From a checkpoint of a small mixture-of-experts model trained on Wikipedia.
Size: width 128, vocabulary 16384.
Experts: 256 experts in each of 5 layers, 32 SwiGLU neurons an expert, 6 picks a token.
Training: 392M tokens, 5983 steps.
Below are experts of layer 2 (counted from 0) of a mixture-of-experts language model. Rows are named router (the router's row for the expert), gate (a neuron's input weights, with its number), up (a neuron's input weights, with its number), down (a neuron's output weights, with its number) and show model dimensions 0-127. Each number is 500 + 40 x the weight over its row's rms, rounded and kept within 0 to 999. Numbers have three digits each.
After each expert's rows: a language model's description of what the expert responds to. This comes from a sample of Wikipedia text that the model never trained on.

# expert 10
router:504505473420437501487500500510476479472500442539472491488512531477493565575555455483502439466508537506511503474529571489554530523463503473580485434574458524539486518472503486588584474411533483575470486502470531498490507504557418537514426455476510449438507427485442521428552553534545532546437400484512524538528499462452471533515475470468515559465480467505523533530484490529505454477448
gate0:489545498474509527585463477515505469538502526575553511598530559497508503518505494520509387520577564515561476515449517469578476530476506451484461560528502545509463494552449483494512429481501547551484521498570470497494435449562496495501442517456590561476485504463455555499477512544520511474460569569502516435520491458480521514553514537500514561531456502459481512573554502530547423463477
up0:510506505554424554497446548464562512537521579535544482539499520558476525550566539485525538518497531543559533622532463477525460537441451500516415515494477536505481494559528511449460456538549475515407551499498498552442547447594593436493502494443442511497561486497468520553457547529525491507541457515458512460503476530485487526453498540517448492443518506503488456500495469500473506556461
down0:552425466493462472503462579504490526521446522587514517516541488501454457547459621518484548431541489449477417422481503526575475498594509510515460525451521504552497480487410467569482493485534478523416469551466534477508534493541485493506517543483530480518555488503555513510518532489490496512528472508510394445503501482485506532430533451572495575515511447535524466474524483531445456461513
It responds to: Name-ending word pieces

# expert 54
router:512477466495422547530474479528509562441566454584502538502472567444501577567541480525424482491560573469503532487468541497504478493468476503521510438514424530473501440489481474532534450399480479530507474501404501471546493540544473489501465471490538460465510510483458483443519530511543468601458426474523484516574492512482479499523484485477497552431490535525550572535452515557563501473451
gate1:457561482479434499404476420460550443553534524631532497523497527501518508461541478536502453517544577524521502463568488470501517517473489481487472525458468497519518435502480522503451485424521485486517468504369505478535488427510464450488485530562509564536496451519511510499537502483559522490558504452480535478556481533462529474465481564502490528501567486504535524512596463549539570442538
up1:469562487536423567530480484475486498514489472547596515545438491465443546516531472586508506487415494453465503564437442582530428562543534596459528479496463451526428417535493458486443537516487413498437518481534471506506486480467505487543496492513554529515484485500516552485549535503486535511486508481524599499521502596481487464460534507541481560504532532497522521480564481477482501464484
down1:442504466516559462519535483541452511599480474432457496480531502567545460453354523468521517532520539441484509515460448601469471484564457483437526465492524446500508490437469501453497512538452508544482478505521541475584547418548479503462502537571443485510521542571514472420465544517510519474491524490535494558473487540494537482527506469477483517524452467554505468452519477458479526505569
It responds to: Military titles and headings

# expert 55
router:582525485451498503494448476487409520405553470523533522478490528466494584575581452469429460493484509421470451496514548521538507492461470469589553494570471515474497473497490476491528469466469440548488474495483507452552464510491472518555475501500565536491525507480468510514489476522515522618459538427530477514551543491469484559476476408498507545462582505524518563521488515536495446475441
gate1:441517443484490480490455488482535521455465547464477449550515497389570490477533550577460481489493519390496516465530542508501520501471570556517464466536497512483558514503416534519543486538516482515471438529464535526512421489473455473503480507515459517507506447435477493511422493460465514545498503472543472489586462473453476551508563409522537526542541436453542547561565529484463571519481
up1:522472465499542552539523529483490495490467576483473494508547495426508514482509556485514518441531487462497523464524477475484479523529477462482482489521552442524469479588471518444514543525499413524582455482474481492563484497451465528573518498537453534538465470440448544501451492479532518519479520430483468449599462527472514557424525417568475455557547444541523381519568492457523552481535
down1:449494469535494464484474414471500543456518549504433532488452510531493527523439522556469487465507511510444478488508505458512550507536514541590514513524525589532437486454512371560480482491586500513577480483427471508492539450479541549443563542492457463473494503381466527519505553506544479455475494542502515486509497489498504502431456507489442438558523483532510498548454528456545432549522
It responds to: Lowercase word-starting pieces

# expert 1
router:579482498444478505469497487548483481418542474584518544512487523464509539590582462476445448497503553469490476498518508527576488495435454456522543506573456526482494457481488455543520480443516475543490466547492537430522489510494460511523430465516513482474543482502440462442537528477534543589423453459544533556513581463468497511535450498454563535445527543507544565505465519581524477494486
gate0:566490497507448483480499554534543499501531454507558508545537494446532535493512554468554438563618529468618548481495499533478504507454539503548459561453424522435576528499474468566540547528525492477477511517577507481432479507491512531525453524477540437468452513552458493473553521518472520485490428501482555585479518479453432514513520523492510510484466411479532557474508560515547523473497
up0:518462465517493537469453491509518501496486550539552518521442442472510552498508548455523504493456428461497427586542536527545449475483507455573506502523500491502482443480518570459505487512458507516511519481550522555475481481461444455464476458556476562529546519466452607491454518537432523516470555468509547514555425511513557572456504460565550481591576566454492465511528546575531496527489
down0:522527543524423392574507493500414522457535461481545556572491512487508515523523461487505465546506449486485496499526492479534480450520488632468520579489470512409554530492486477462493425491503508473508394494522475449451452527480508486498576462519527499508525524501512410536507553441472506482534525487473469483466552489515457515475465460466573543533500510568505507471487589465515439487453
It responds to: Numbers and capital word-starts

# expert 45
router:550476505474455519484516458548498505427544475572533545509459535455505541573576441480455455506524565452519494502485507531552478478421452468524536476571463547452477469464482432539520474452506490564488494530483531451521508493514444518509431462515541441472537477502431441445532519516539545591437451477560509523528569473440492493528464495460541540453538545499550566521457506584539485504493
gate0:553521506488490498517500461497532593484525523551534527508514494499565484573518385613484501444511562490501550518447539505444478484506491479467485489492505553450514522475567465592534452540439450542448536486491456547523531456526512549477489483442479457421477487472470439497494566523509535525498456555511470482512510480444426494505546463465538535506440544455550518543543578460520521425524
up0:469405503469548429480496490478507497470500498449475464508433557470460476462467501471466495501518487534517516469645496527428511451568406508542539514457513414544512460537511551506484494468436470453471483585451470561417482509536500503429488466518483506517453521491501532541526485557483508449518530445495538431496456461473489468464516489503453486551499589497540454497417535469522473504469
down0:499469459496506554436490418502603520524526516556447482525550492494470441541506514546556566469512512507530488514539445479501497499473505513494495506478513529505490497510459476527582395536495520506605535537550441512474525517430562502544463562498460481528493525498447502495561485500462525546540546558426496495555433505523445461469448494507523489459521542411490469471495434543459535384510
It responds to: Sentence-closing punctuation, ISBN

# expert 34
router:543532528453473503481474433511461472459577462542548513565451532469532549524594452514471458531534574487511515493475586571564458504432432477495518479549449541521501453452524411492539474455504465535449489469457508462543523462520480526547438448502510473450504439501474512504507540541518488562442457496520544509540528453450472524548444468520489516473539548441543554546512552529538517456440
gate0:468470526513524526495488434532446416481477534503564517536516461518539539494477434533518539511428533517583551439503513577525541569493481523495426519504523539567471527484537441498460458497470444422524533442450442524486530437506495518512392519542512506451506420481514534512529514438464497458485546555531470468479517517508521561470518447486464507495547473411476451525568465517452479563461
up0:540475518542527446510487554476510561539523545499524492438514516446576469514463508418461434520433471487524441416536498475482523499520536472521503558501503485551546599556515519538463474492538534516494504589423475504507520544539484480492543500512520477562427539510473494484485495524495500484444421535492457472492472513491467477475536570489561527514488443539402457513488522450565387563548
down0:560507493472468566558514472489417513490459499608511520490540480477471501597485509543496489503514519507523435506595553490456515536478470455592449503523494524391548505444463550563509487524526472474479556543552552467531468505498535481512471530490502494463537450528507592440508516489538519504444579436483488529516564470476478458568545509545468537457514517499524573497450519530534553516536
It responds to: Prepositions after activity verbs

# expert 24
router:552479501474458524485512462543495502440535468574530546509450542454496545571574439477452444510519564448523479492493498527553489484421458458528529481570468549453485462469488436532515474455516489565491491536488529453508523505519437523511430470514537443480541467509422448444531517516538550586434447482562523527527563474435496503514462505457543546449546533496553567522458503573540473501498
gate0:489548449483502505461464481499553415503513462492509484493452557572542480518506433480500433496452470547521515461550502523542475535527509478531456461537414436483521543380506494530463503490492468448486519430491510510479572482493421531437424513474525527501490527489496504412526495553466547518462590550524541516455553517462519416517454442477530463501484491516531553486485511529496609441510
up0:487542589501482541525579502466405487490483517536486501479513525465587534543492505470549487494493494502492506542371507506563510440508497605536477505487491526520524526559488505472535484446479522502476558528478524427497478436485526568505477469553521439496503541464496485583516511485521490551425460460468451563559474452485493505585523448471489504535525470393492442449548529541490469530505
down0:519578501527425483461518508502471487506535469518488483474515488553509492545544461539528457434443480535587482431491448444495499479542572562534488489441434477526442586447455470486545518448506564515524502439504546470451465560492557543475460501519560508436513551534526531515489556494427581516520510507497414502478497485470549497593513513540490548463460475517563527465499516543489580539482
It responds to: Given names in lists

# expert 62
router:540495466486452532498483435543460495441519483580521518500487507448529534615586410462493473477515544445469471518478524533552454500427459490510553443578448549498475467442428491545518502483505471529487496490464527456532495490500444520535443458505541494482521499413451478481523488552516553559446499516543540523525540464409503518531454450488521561443526522488512543524431518587491503460480
gate0:451466462535481521356522473569493488567560497490506522535558504471461532503526458481536495463507479495508493491530571442556515424457476477537502505540476487521520492419486539528561411429459535505592448497579516445460487554491539483466434424523513573493487449485481428422505518492443554504510481482492526434446472531528484477488530465483521516513552524476510498446513490439488528491499
up0:462487406499453437487466570507550571526537489500519525529495523517512428425482476475442475489464509523517461496470551474499512493368470464523469443472500492452501489479496472445502451543480492446508423523510487501500540529534534545529545515452498539437503459465513457486495450474490607471452516499475596490419535457517565466501484463523470495516560593496525449510519461417510449494544
down0:577486486573459531581459443496484532572527505531592487506506531510464446469432396517534510485449530528500535503513485446601526440450517472550488468547510503497510543464455443440456523508465497515480577490520502484478510540501558457467513499541442522545532484446502479589450501491557521514468479542495484472522519482422493449440514536447457516534495489460573528525446537521491542419522
It responds to: Periods and decimal points

# expert 56
router:582470498486503476487498477527458550444570463560539543530480536486510501530528449519481481542573527469489521522431554481520532479428478471574556411572482526434472475458475452547519493450504527539463467521452477437538500514522455493522401467498542498474516468447474442450520509566524511527433471508521529515529528483441502510542452408501519493483506561460549518537454556584574476486533
gate0:562523505549424536504523490476538504453500471540512519529559524437511481521482516531516517485518492486464526516486594549459571581518493509632531466475541566519532536517493466583482496530519468493518449527458508446530552501539517470552499490566491502498459514392512493441469562571536586506515477560513557476463511451479484542491481471521573542500549558439499543529532509559456451481477
up0:523507496552471482488525512426579504524469568538561496518559490499509455522433476562563465525516455531438522549448567483485466606495497503503540472453566456535518581505476519472446470490498516533497484490438438479446509547393544478494529448576433563498459520452498496484504503578576559485513552539488478504484492504541514505479522457534502506538503545434494503538537533528429435488504
down0:490491517560500477491512530531489475548483440438508467494557529506500493382429539562489533489515545473524477501448492442517505467505496572538443462486554445497537469406520558535479453562504470549433474481536494481569479512507524535542469502492431534525405500550481517523541483494556504390595457481494433470458492482555524517429497460462461484547431544500498504511480489515548541469499
It responds to: Descriptive verbs and prepositions

# expert 14
router:560506479496481534485485448538490512443527469555517518507462523454460521594557461477383450517504537459513476510478525520501493506455519474558523495601483552479475444489516444550511469444521461541489476555503508473538540500515470510508427512500553450482555458483473455469554531491526533591462487499533515467575566509479481534525478450481532525423540529517558617520479535579576490524473
gate1:555469529532518510477458437469464492436538488488512530473535541503489518500580539562445548508591484489528524530503595468486501474563543501531487390513443509505515482437359520532520563468490506541461502510475557525514461495494433491612494529410492477541539467513466519509424474542518561489515500493517515499486531531533489421480514493506467475553531521468536516533494520467533528544576
up1:555454455395543532568459547471467472540466464541497474436494522565557525481544507492433548423448473496497567522578478502452429548518455535515472530465523492428571512546486545492512481508470484469491485467515614529585509481505468553530497503546484512451481476502520544580498546501519457489516468555454436469570558533494535512540482544486445500543445520532541547465488495485504490503514
down1:603441507533503486507512580495537462560549497462493494480584467384488412489440498521423522461528521496538555431506532528564475456508518504504506517535548544560491469535548474463510488476489471480582491558491530482520458544453517562541464468507497535509509456530464495525502476536562505478529485517549403505568558520575526535443512527498423522447522517518534508449544441501477493471482
It responds to: Digits inside numbers

# expert 46
router:521473498457437506472508498539517494465555465582529527512453530493538565547556420498487436474591493468527483521508568491513496488453489483562507433527487530520499521436485470579535474459549509557487528522495522514494473489559426515511445411487525448485520440517412478493543526548547551528451421494537518513508519475438472505537482449469503546477499527460574542578489561551592487509510
gate1:610539490502533481484493510421528423530442468442461497477475467464501411542460513553440468546438484541522519454472485459515492552545543521532532511558473458487549548525467479443514495496491522515530459445462479437422464541539475461466451541569528453524513417527474460505495474512482470527425440436491489503457494493427560534496507387482520534464472462456478507524473510520551455504485
up1:447549531497469574579472461489445540423565505502504497456486467471512569497503477515479560518452545445458542484509551536530511462447460521534510466535514506473501450450535467440553544478512482523548477508504565546526576493476485545493533551484530527522502515488543532485578561520479446518526543528490486493554552479579471507552461532535523428547525531576528523479429469533379538445459
down1:511484421523506482417511495492499427502516452523461446472436522494471408500523559560538495561433525502472443447450571492499464516472545387386507464555530503461528505455502498547527496562438516519529549474445520457460523455484506512496470504426531474558454531504548428458451508536485492489498544516499517531479467483527555459547499441542447516409463474495513493502534558482505498472489
It responds to: Table pipes and separators

# expert 8
router:549492498472456523488510453549510506428545467570533536516453539456501540576575443480454451509524555446520475489488503529554493487422461465521538488573464544473484465473490443534520477455506492572492493526490522466516530501521434525514434468509538438469533473509423447447529527515548558590434448483561514524526571468435498501513461497465543545450538534492548567526457499584545468508501
gate0:531514518491498446515518482547528490434521480603504513490460513429538472529539523483481463435589548487505503481426578477483487513483528439532446409582472504528480471532499496573573520468447528560520488531547503515510463481558477531504427552487517424428520420486515483451553458542488507563489474461579578501537509520488471495564525500503461550487496585505510505497501538537544539477523
up0:526513468535468511480495453513441504442442505470463529488564567467429472533553522511503474589455467512454491410550505477515440523535472594458469524499521507509479490515413541488524502473535466466533481454513503500543428475425471438493497508441473540537550461406545482477525598506529591558526502504485541477520440468473540514464465526523448509560533485484501567496534567464454462508503
down0:475550493517516552510487520488513553410547536473463468479486554486442529483493611502492469525513540582530543543510559529490406506470532462447425504478576444537482517576419454425435575507496509529503559510470472548495542457493476475498515489510452513530493494573448478519494503498575451509493518431525511534461488476484497489507507509484481484492496425465533464539413560444447444503460
It responds to: Place names, sentence ends